Experts of a small language model.
Size: 13 layers, width 128, vocabulary 2048.
Training: a variant of Adam for the experts, 610M tokens, 4515 steps.
Below are experts of layer 4 (counted from 0) of a mixture-of-experts language model. Rows are named router (the router's row for the expert), up (a neuron's input weights, with its number) and show model dimensions 0-127. Each number is 128 + 32 x the weight over its row's rms, rounded and kept within 0 to 255. Numbers have three digits each.
After each expert's rows: "comes after" lists some tokens at least twice as common just before its tokens as in all text. This comes from a sample of Wikipedia text that the model never trained on. Tokens count by the router's weight.

# expert 16
router:114187107195098152124068073116149127118198113198103100122084097101148106098134120191096159150157124131092144146108129204100102122159159150133092141097126126105124140108145115096131128181140093139127117141107158125142125089131078156113132157098115143116166068082143132119132094120086127091162100098146190086117172092147112145129134189180168029136059140100189157171133152170157120100127
up1:103106143125059136078167115116112091142118197134133099149151066156137158137121081072094165138180077147080131160092128113160100081095156128168071168130126162125128151109120101093166162176119095160118090142048166142123102138119136181127127102167183174130076152097101170095161155096110192158129139128156157162163151106091143095156138118108112100151125118093113205156158138188112122103075
comes after: " ", " (", " $", " −", " +", "_{"

# expert 20
router:125138124145065134122093135115158070143165154161087117079143094094167094095132082190148146163142093150060137132109145136111098106188174142139087124095100190108116182094115088118130118122134102150150141150142195151103161105132096156090110171112141149077067112102139120120114082139077155117138090137143201126130168084078132156104151152165211093124059093109136180167164156173148130113124
up2:160132234129104091148125104139108108075103113149127121110126150168097128134127108094087126135146147164155112156114113153164096116098212121160167139063129164118117122127094089078162113117128141204126129125111110120184067101064073131118136127152165063132125148160148149105158143118065140060159123170189164170143122104143118100083119189136093124152123124104114139178189114106131068092163
comes after: " A", " Ar", "r", " Al", " a", " Mar"

# expert 174
router:141155159121098155088116129151118126116161120111102131091112133129188104182110128139141161137150121179044168184071134148084078061122140146173117100131105131098083130085108140130137160137131126177139101134136114139108126070151090209135163133121128158103082127098125177080168109103083148058171106108149186133147153093142156111150120139124105042150082099101218159178141161159117133094118
up0:081180187122132211151194105121129114086117157141154114085143053102172103146144144176151161113139137139081114171111151098117141145098073143199077108088121157130051133137121127125094170146080087131138133096148143152121113140146091155108166197084121153158111172130108121190143138125084107122154054052121148125156097106163158106177097153130121152140114076143168133170113137137110129168116
comes after: "l", "h", "il", "k", "ill", "ig"

# expert 96
router:105157149174084131120052083096152088101163142177112125089129124095149109111126133147122144162155131129117133133086124174074089108158178135127102081122129150112133143115114090073155124143142086163169129179087134130096130094191112139140130175082150123115116078088103151104173061084075141096142099103149162104135185126144110167130195209193143079144066151113123201147173143132149102113112
up0:134122134178081103132121111090138111105113156133071132090057140152115102175130145143132136142120119138116144137119113130145094116120143108126136145124195170121058152055118058161122125134125202142175123129116140149118157151090104109136132165144143083067136183117159135139167073134107140092109101134118147158123180104107090099162169119121118095211173112137158138187146130129141000128103
comes after: " ", " (", "–", " $", "===="

# expert 187
router:097169125140082139079089148132103131075127147177118128076083136119191111121115085143114168157161141116098161187093189167107107099141206124138066148137145145088061171063107105117148121156130090163140115170124157138137125091135102158162137141138132136138106119099123130113168087110045134109193097122178148150105131061108131121107118160186185060119098104147193156138110143155140112102091
up0:155161122093183144085148117098108182098097151130125143171150157168194159130148139113131118170142098087062178179056089109098088125133117177108164109144071154106071105121146112156133100105147096139129172161118161142149065140066135160099169155151158136092177100078111121142111120143159158098196098116139153106125175195112159109167089109120088099097185097133121117144162125128127147055109
comes after: " H", " h", " G", " B", "h", "H"

# expert 125
router:124129118129106148114133092119132072101141134171113105127107118082202143178122099166116182166118137160083137200150130157086112093141161099173101115079099128069108138069086111114123114153149110172164077162112144133142150132166123174100173166110154113123053108102122112127169094100064193111180105126127151101123164071114130144123156148163173081152111041086123151130136141210134140097128
up0:149121154138119142094039102105121106124149125089132117131152011128184133081131139142106134108166098112121203104138109143185122106149157077102081110106143155073093129073113099127116145125152083146155164137139117105124098143084140162101124165104151115154069125146134141138134101165099155207140153138132164085150140131152123145099185221137142097139048115118201086164129124114120151162109
comes after: " R", " G", " J", " L", " r", " Mar"

# expert 88
router:067131125145071152116086114066134083090158147183083122108128127140175140119083116130067151161149102160101145127118116202120073124152173109136101070137134152144123137116110108082138155193176135192120120122114133116119126109147121129123159168085185093168096080080114119116117144114105141121139115076145187138129167087116132155115148188212187083126106131140118166125165156154185147074067
up0:103165143189050166080153134080165100158155146156115096082105069111171090178110065147098133118142125129093138138135138141101146102207115129174103141124138105118126154113109078142146153168108072129135105168105148148056134137135095163121164134125129223155152157156105117116205120099137132114127039079110114102177149133167125159132184110145137105176100121105133135153139176138165103092099
comes after: " S", " s", " d", "s", " D", "S"

# expert 114
router:108090115160080115069080055130143078100170143119101125119121078126167133152132148181122190136112099101115142145136106169110059085200148145147098113092137155118116150136116105076101148139134057177168089167121207139132151098131117108108153158075169095099105136105115138097126117127115164112129111126156159122150177107125162134105168160198131077166069102105107184180167187131141129088132
up0:153136166119103131092186179085139099076145096141102173087071112161148094206121120184143160121129138196111115119181168090130124121151101116157138101152064142135109130107118161085222137139124163126104082043128186113142126131116078141110151126086149099160131118121144136139111096125122139154197116129099112115145095082141109192154098132136109147121136056130120154106185178122135184071135
comes after: " ", "er", "on", " mon", "en", "us"

# expert 140
router:065152164153088144080126109090123114091148151151118114082114125115155121129116097171145131198162152149113164185123154158051073005138152126220071104121087147103102131111124140133149145148157120152141117150105117180118095074194134178155098166125147137151099133093128133133110127098080160120146094093172144125128185132118108091156138155149169085164115126110141143121140141157136137069072
up0:173155153128162108144118122126097109102166112150107121129083083118122106059169149125112108123155125144141098080140130157072077096128180164114104115085179146082123201100129084122112139173082088187123139108133138117152095130110125125137121154125131109140080142159128198112118090090113158170142123168212249097187130150138136136137087130161194128072085124169104138180104140142097116118153
comes after: " |", "|", " January", " April", " October", " July"

# expert 160
router:082164145132108157062137104157126054106162147158101117105099118100158105172130128145142161136117087157072163147111100197101093114131155131185112091107151183087129176081138108135141139120114130185158090190108155134133127062109097131125157146121161133126096132082145123091163111116115118065134127085116159099183173130147075180180163180129122068173087107097172156198157117132167137108088
up0:105114113165120100079128131104116132109110141177130144097104139096139143148097136135094159111197143191134120108109143167171171147122139122095103090088155129163110113112130020105164132142143169141187137174111125147127103197086022107190131146139175066102111114150076149126089148097124121119123142071111150139070122149094131107168106219135138102073091121137164092133139129117181111148121
comes after: "ol", "v", "l", "n", "el", "r"

# expert 131
router:096152155165080154110107103117129126077158149172089108068123113114152122126118115188129191198135127167122139167125134143089110080173150118166075113150106163114108122104095088127140137130182094144188041134098152137110133045173115135116161110078144118115107110069080125126182122136097132114183128126148130097131153116141091162116157172158168083196077120099133135185140137142160129052099
up0:132168106167180167068070160127168127123144114137167090087135139111169101192149098115077154101150101124107120133122097141157119145137137094169094107108146184059104153102149106112163170182122170143152136084154168158170097113122131164120098155085141096120152096148167163011137118129125179100126064118149194140105167106090091170144118146151103111072106088119126113105112136146143062097131
comes after: ",", " |", ";", " and", " in", " to"

# expert 106
router:129161140133112131119087145098172136097111144144102108087114109108210098167095115162108186179139076154064105136040158126131105129154140143135105141081162176090066119125094139144133119196125116151144125146097136136097076111134098164124143179087168130144103118111147160141145115064099156137198104126151162139108179078097080153154127142180186069159107123088196124122108173134155095101094
up0:156189142105112126151117167041108118165145153112142080107199136165149099136070044125110178101134130123155147146106198134141103107142149131091122104205141192109121124148092148117098112104143109166100111137139127137131131071133116125110158134149144072141119038102065173132108150167115179135111081052164103123147118109116138122187125120147130117146129152087158124153082192153153136077102
comes after: "m", " b", "al", "am", "ap", "ar"

# expert 144
router:126194138132084152139127150106156120109146183149083114088129122101136157098158077149099165125156140168086190225118189102116124096115191185140093110131132165108114127115106083124153139160135098175147101131093124150091104135145074191122110148069130128140081105104080126088179108109083139142175108097162126142109143083078102147144129154131161075147137050134182166164152131167095128077115
up0:125120089131148135096149114116140060098193131155167110187126119155216146155099122198175145125084138131152164147120149119092106145110178159181174127093077146102055158082142123149168086078132081146160112088134187112137093157144136125135099114095139126065136111105133155125132171155055131089183166144106131138126121137154154142095119118159089105110129112110185084200147144134121063166104
comes after: "g", " g", " G", "b", "h", " B"

# expert 30
router:137146148189059150093063065110107149116172146137125077128072117129139134133068123162101148145133108124125138146071142172101110062158149120129071083108145126114133167067103114112183146135151109172159098139130154192136097093146131142089100217108140100119117118113102147114137103094106171110127069124173165126159142154118081168141139122156118098123123111146140180186167147198151108047109
up2:137101120144204151092050057157125171155151115159105110133160168112101082114081116156117125100128131116153132087096142160071084094155107099171182134099115106105148142105087143137161132150136144133179152201147143212147118040177140076126150069117131112126118105151194144068116109117155172118116160158134172114152126169179102094139108167120130112145147110096142110185128116092102097130098
comes after: ".", " \"", "-", ".\n\n", "/", " ("

# expert 186
router:095150176181091122121100112110152129080165127157131082087112146120176071164129106198124171148141126169096172178106126194101115103120150141132107093126097121109114108082147131129184181131145097157188110101124145163121089119185064134121121128102137137120130072069105145113137104109096138109141106084122139071126161102134120140149112149142160043203076072118146127144120164205173098075130
up1:101188111132104139122106131189101128058153138181116089086071140080158146074168145109120107123151158122099143176106114147083115116143130078150056157121157139123051134123154115145134136117105150135194112122118165188126082093127159106093085138101136143106138175112127175130196041106069136104066131180119129110111106212151130146164157116097158140176103117111174132140134087154117141110121
comes after: ".", ",", ":", "00", "19", "′"

# expert 70
router:108170139127128190081108133107160102149177166105098083100128093122153130168119106148110141160134090168073165188147145153128101095166124121154109125075095126081127131106108167098130156101151097145126118171123131138145105078166065112109163130055136134093110086059141128125162129107132163080095132111138176142155218130117103177142171164164124069183082105043169125168156161129158117105097
up1:131129111113110109119101120113121160105112133135156108172129108177102096125112080156162127089124139113063159180099086151169050114111137153206162142103131151161153114166101154110132105115102119172081136090119148124194127119136135093119163150125150144106157127096140082175103083112086153186177090159199159064067096071122130105146098159108110049115136186154119118174136097151187082123094
comes after: "al", "ar", "or", "ur", " Par", "ó"

# expert 126
router:159193130121109152124114143095201127102138133132110131066121089083154101148155126156099153161150112131079148154105098157137107099142173155168083082106103176045154101116121133121094174171164093172114080134072124185099161097154085163061152116106167090136129153116100168092164140096123207127161137106158162115131164112120085123156183168133154096137122098046137156183122153130108115111114
up0:142144069120124141127129157149088101116080159115146132080096160096150142159104070119153120182127073170061154127087134129099088166124113235169109115133120085155151157155141155130126126102134114113119147150183194126104173047092105101128200135119144196103077140046146063143131120120141159167116141138131116127106118097093075162095171120171114108204112134118130141097137137132129119130136
comes after: "b", "est", "or", "ab", "amb", "ag"

# expert 9
router:109141085163072163118125134094143116116183162172105050052094134121151100123121089177141147165193119113104152176134141157090109130149131212161098082124139134108101140114119100052133193132156121185145117105128134122114136111153104148150121150061151108158105114101052114112141088124103143117146143114147118094106128144092120142142148201164220089142123119128178176128127142144193130115077
up0:111123100141102164117114141088224052055144156089152137158165156108083115128035111146142117103132119142131137140142170142181128110144158127116163141109095115079090118141067136153142103147180095156141181105113120175125150160095107095178082140112148149142139134089141140064097138089080103137126147138131150104109101083145109135091083210100158107125145155119184151113141212146131085153092
comes after: " w", " con", " d", " W", " f", " F"

# expert 39
router:122101097168051131077079139121171115087181136157069109067084154105138117128138077181146164162114126119069154153135140206087127095165173157162121119130145152094142135051113089094133121143142116172205096130120169181086150083176120162143136163100148129119103100064145122091117109141113166080150121116095138122129139102094135152125145122161184085139114149074148111176156167177144111118118
up0:104099161230066140161067161109110081125097116156110133096129127086172118100081109119124147134112165166131133149126126188078088138153143170207090139150136186139059131106113090149135125117123146109191071110083137093119129121104141130133155131142165070139124086081071110156121106160108111131201135137126113132122145169190153095098188128136124132162077141164094186154104126077112141123106
comes after: " C", " c", " A", "C", " An", " H"

# expert 0
router:088130122160055128070055150112163104082163143177109129077100111126145098129097075175146132118145101136095137181101156165082095143137170156141108095119098181135127151075114069064151139164113080156143113172103200133125165119134113181149134181144150091103089126107111184137124123130098141110154117129184114122128145066095088151110111189163162108167088114110177165161115127164185113113107
up5:132150184139192161126188098090137083118098112113131137061083101143134043169105142113115111123135161148155099128131155114155130150101108080184161122102132145121111207106086135169149200120137103116123122132050125146180129145162076153064134155073180097085083123092127096115163113100163114126118118123161139123117140188166120136170103188165129093159110131126138119183173118154126058132120
comes after: " c", " the", " a", " h", " ar", " f"

# expert 152
router:106162143178088200113113068103121121112150169190115113100107099105129145109084128156106169178173121166115187149099173144084122076167152115196088103126127147107077130122078099128155127138179118152152113154110120181130082126174091136129114189137153153101099099091112148120144097099086128093154111053146129126115142105130080152135142212155165096145095125126191132145150118147170138097045
up0:101099114149143090142126099104123122160157187133088103130076103128140126148136122064106101183133120187115189135085078149104054170162136085076129120113187160114076168115164172066171158140149198162160145146174140082140164107110113079172119158154140090134139117111124152129168107111148143085093111047122152055163139137108083156155124183121056101155137132122118136158132132125121099132104
comes after: " |", "|", ":", " September", " November", " /"

# expert 118
router:067150129190057164079067098142127090113138129187111102094125112085166129109098101169107163172129127102097158148091169128092134064176180113137097121119130154093114111119113053117124129121138149143142106140124136171125106106193110181149135178104149137080089100106090155137129078116093150132136105105176135099169154071084116190148169165176182117158078158122173139125146137176149134096084
up0:124171171158094083062126133105162109129146177112084099091019077112126098121173090122117175155168124160112162178124133184109098104177111110154170098107129136085110153127137124089148171134147146150096151145141140112136182094171099109138148172139159118122122123107061103088193085065098117132162120108141131162152171164129112104100155132175126088134173103068057123155105150128086125107161
comes after: " the", " The", "The", " of", "|", ":"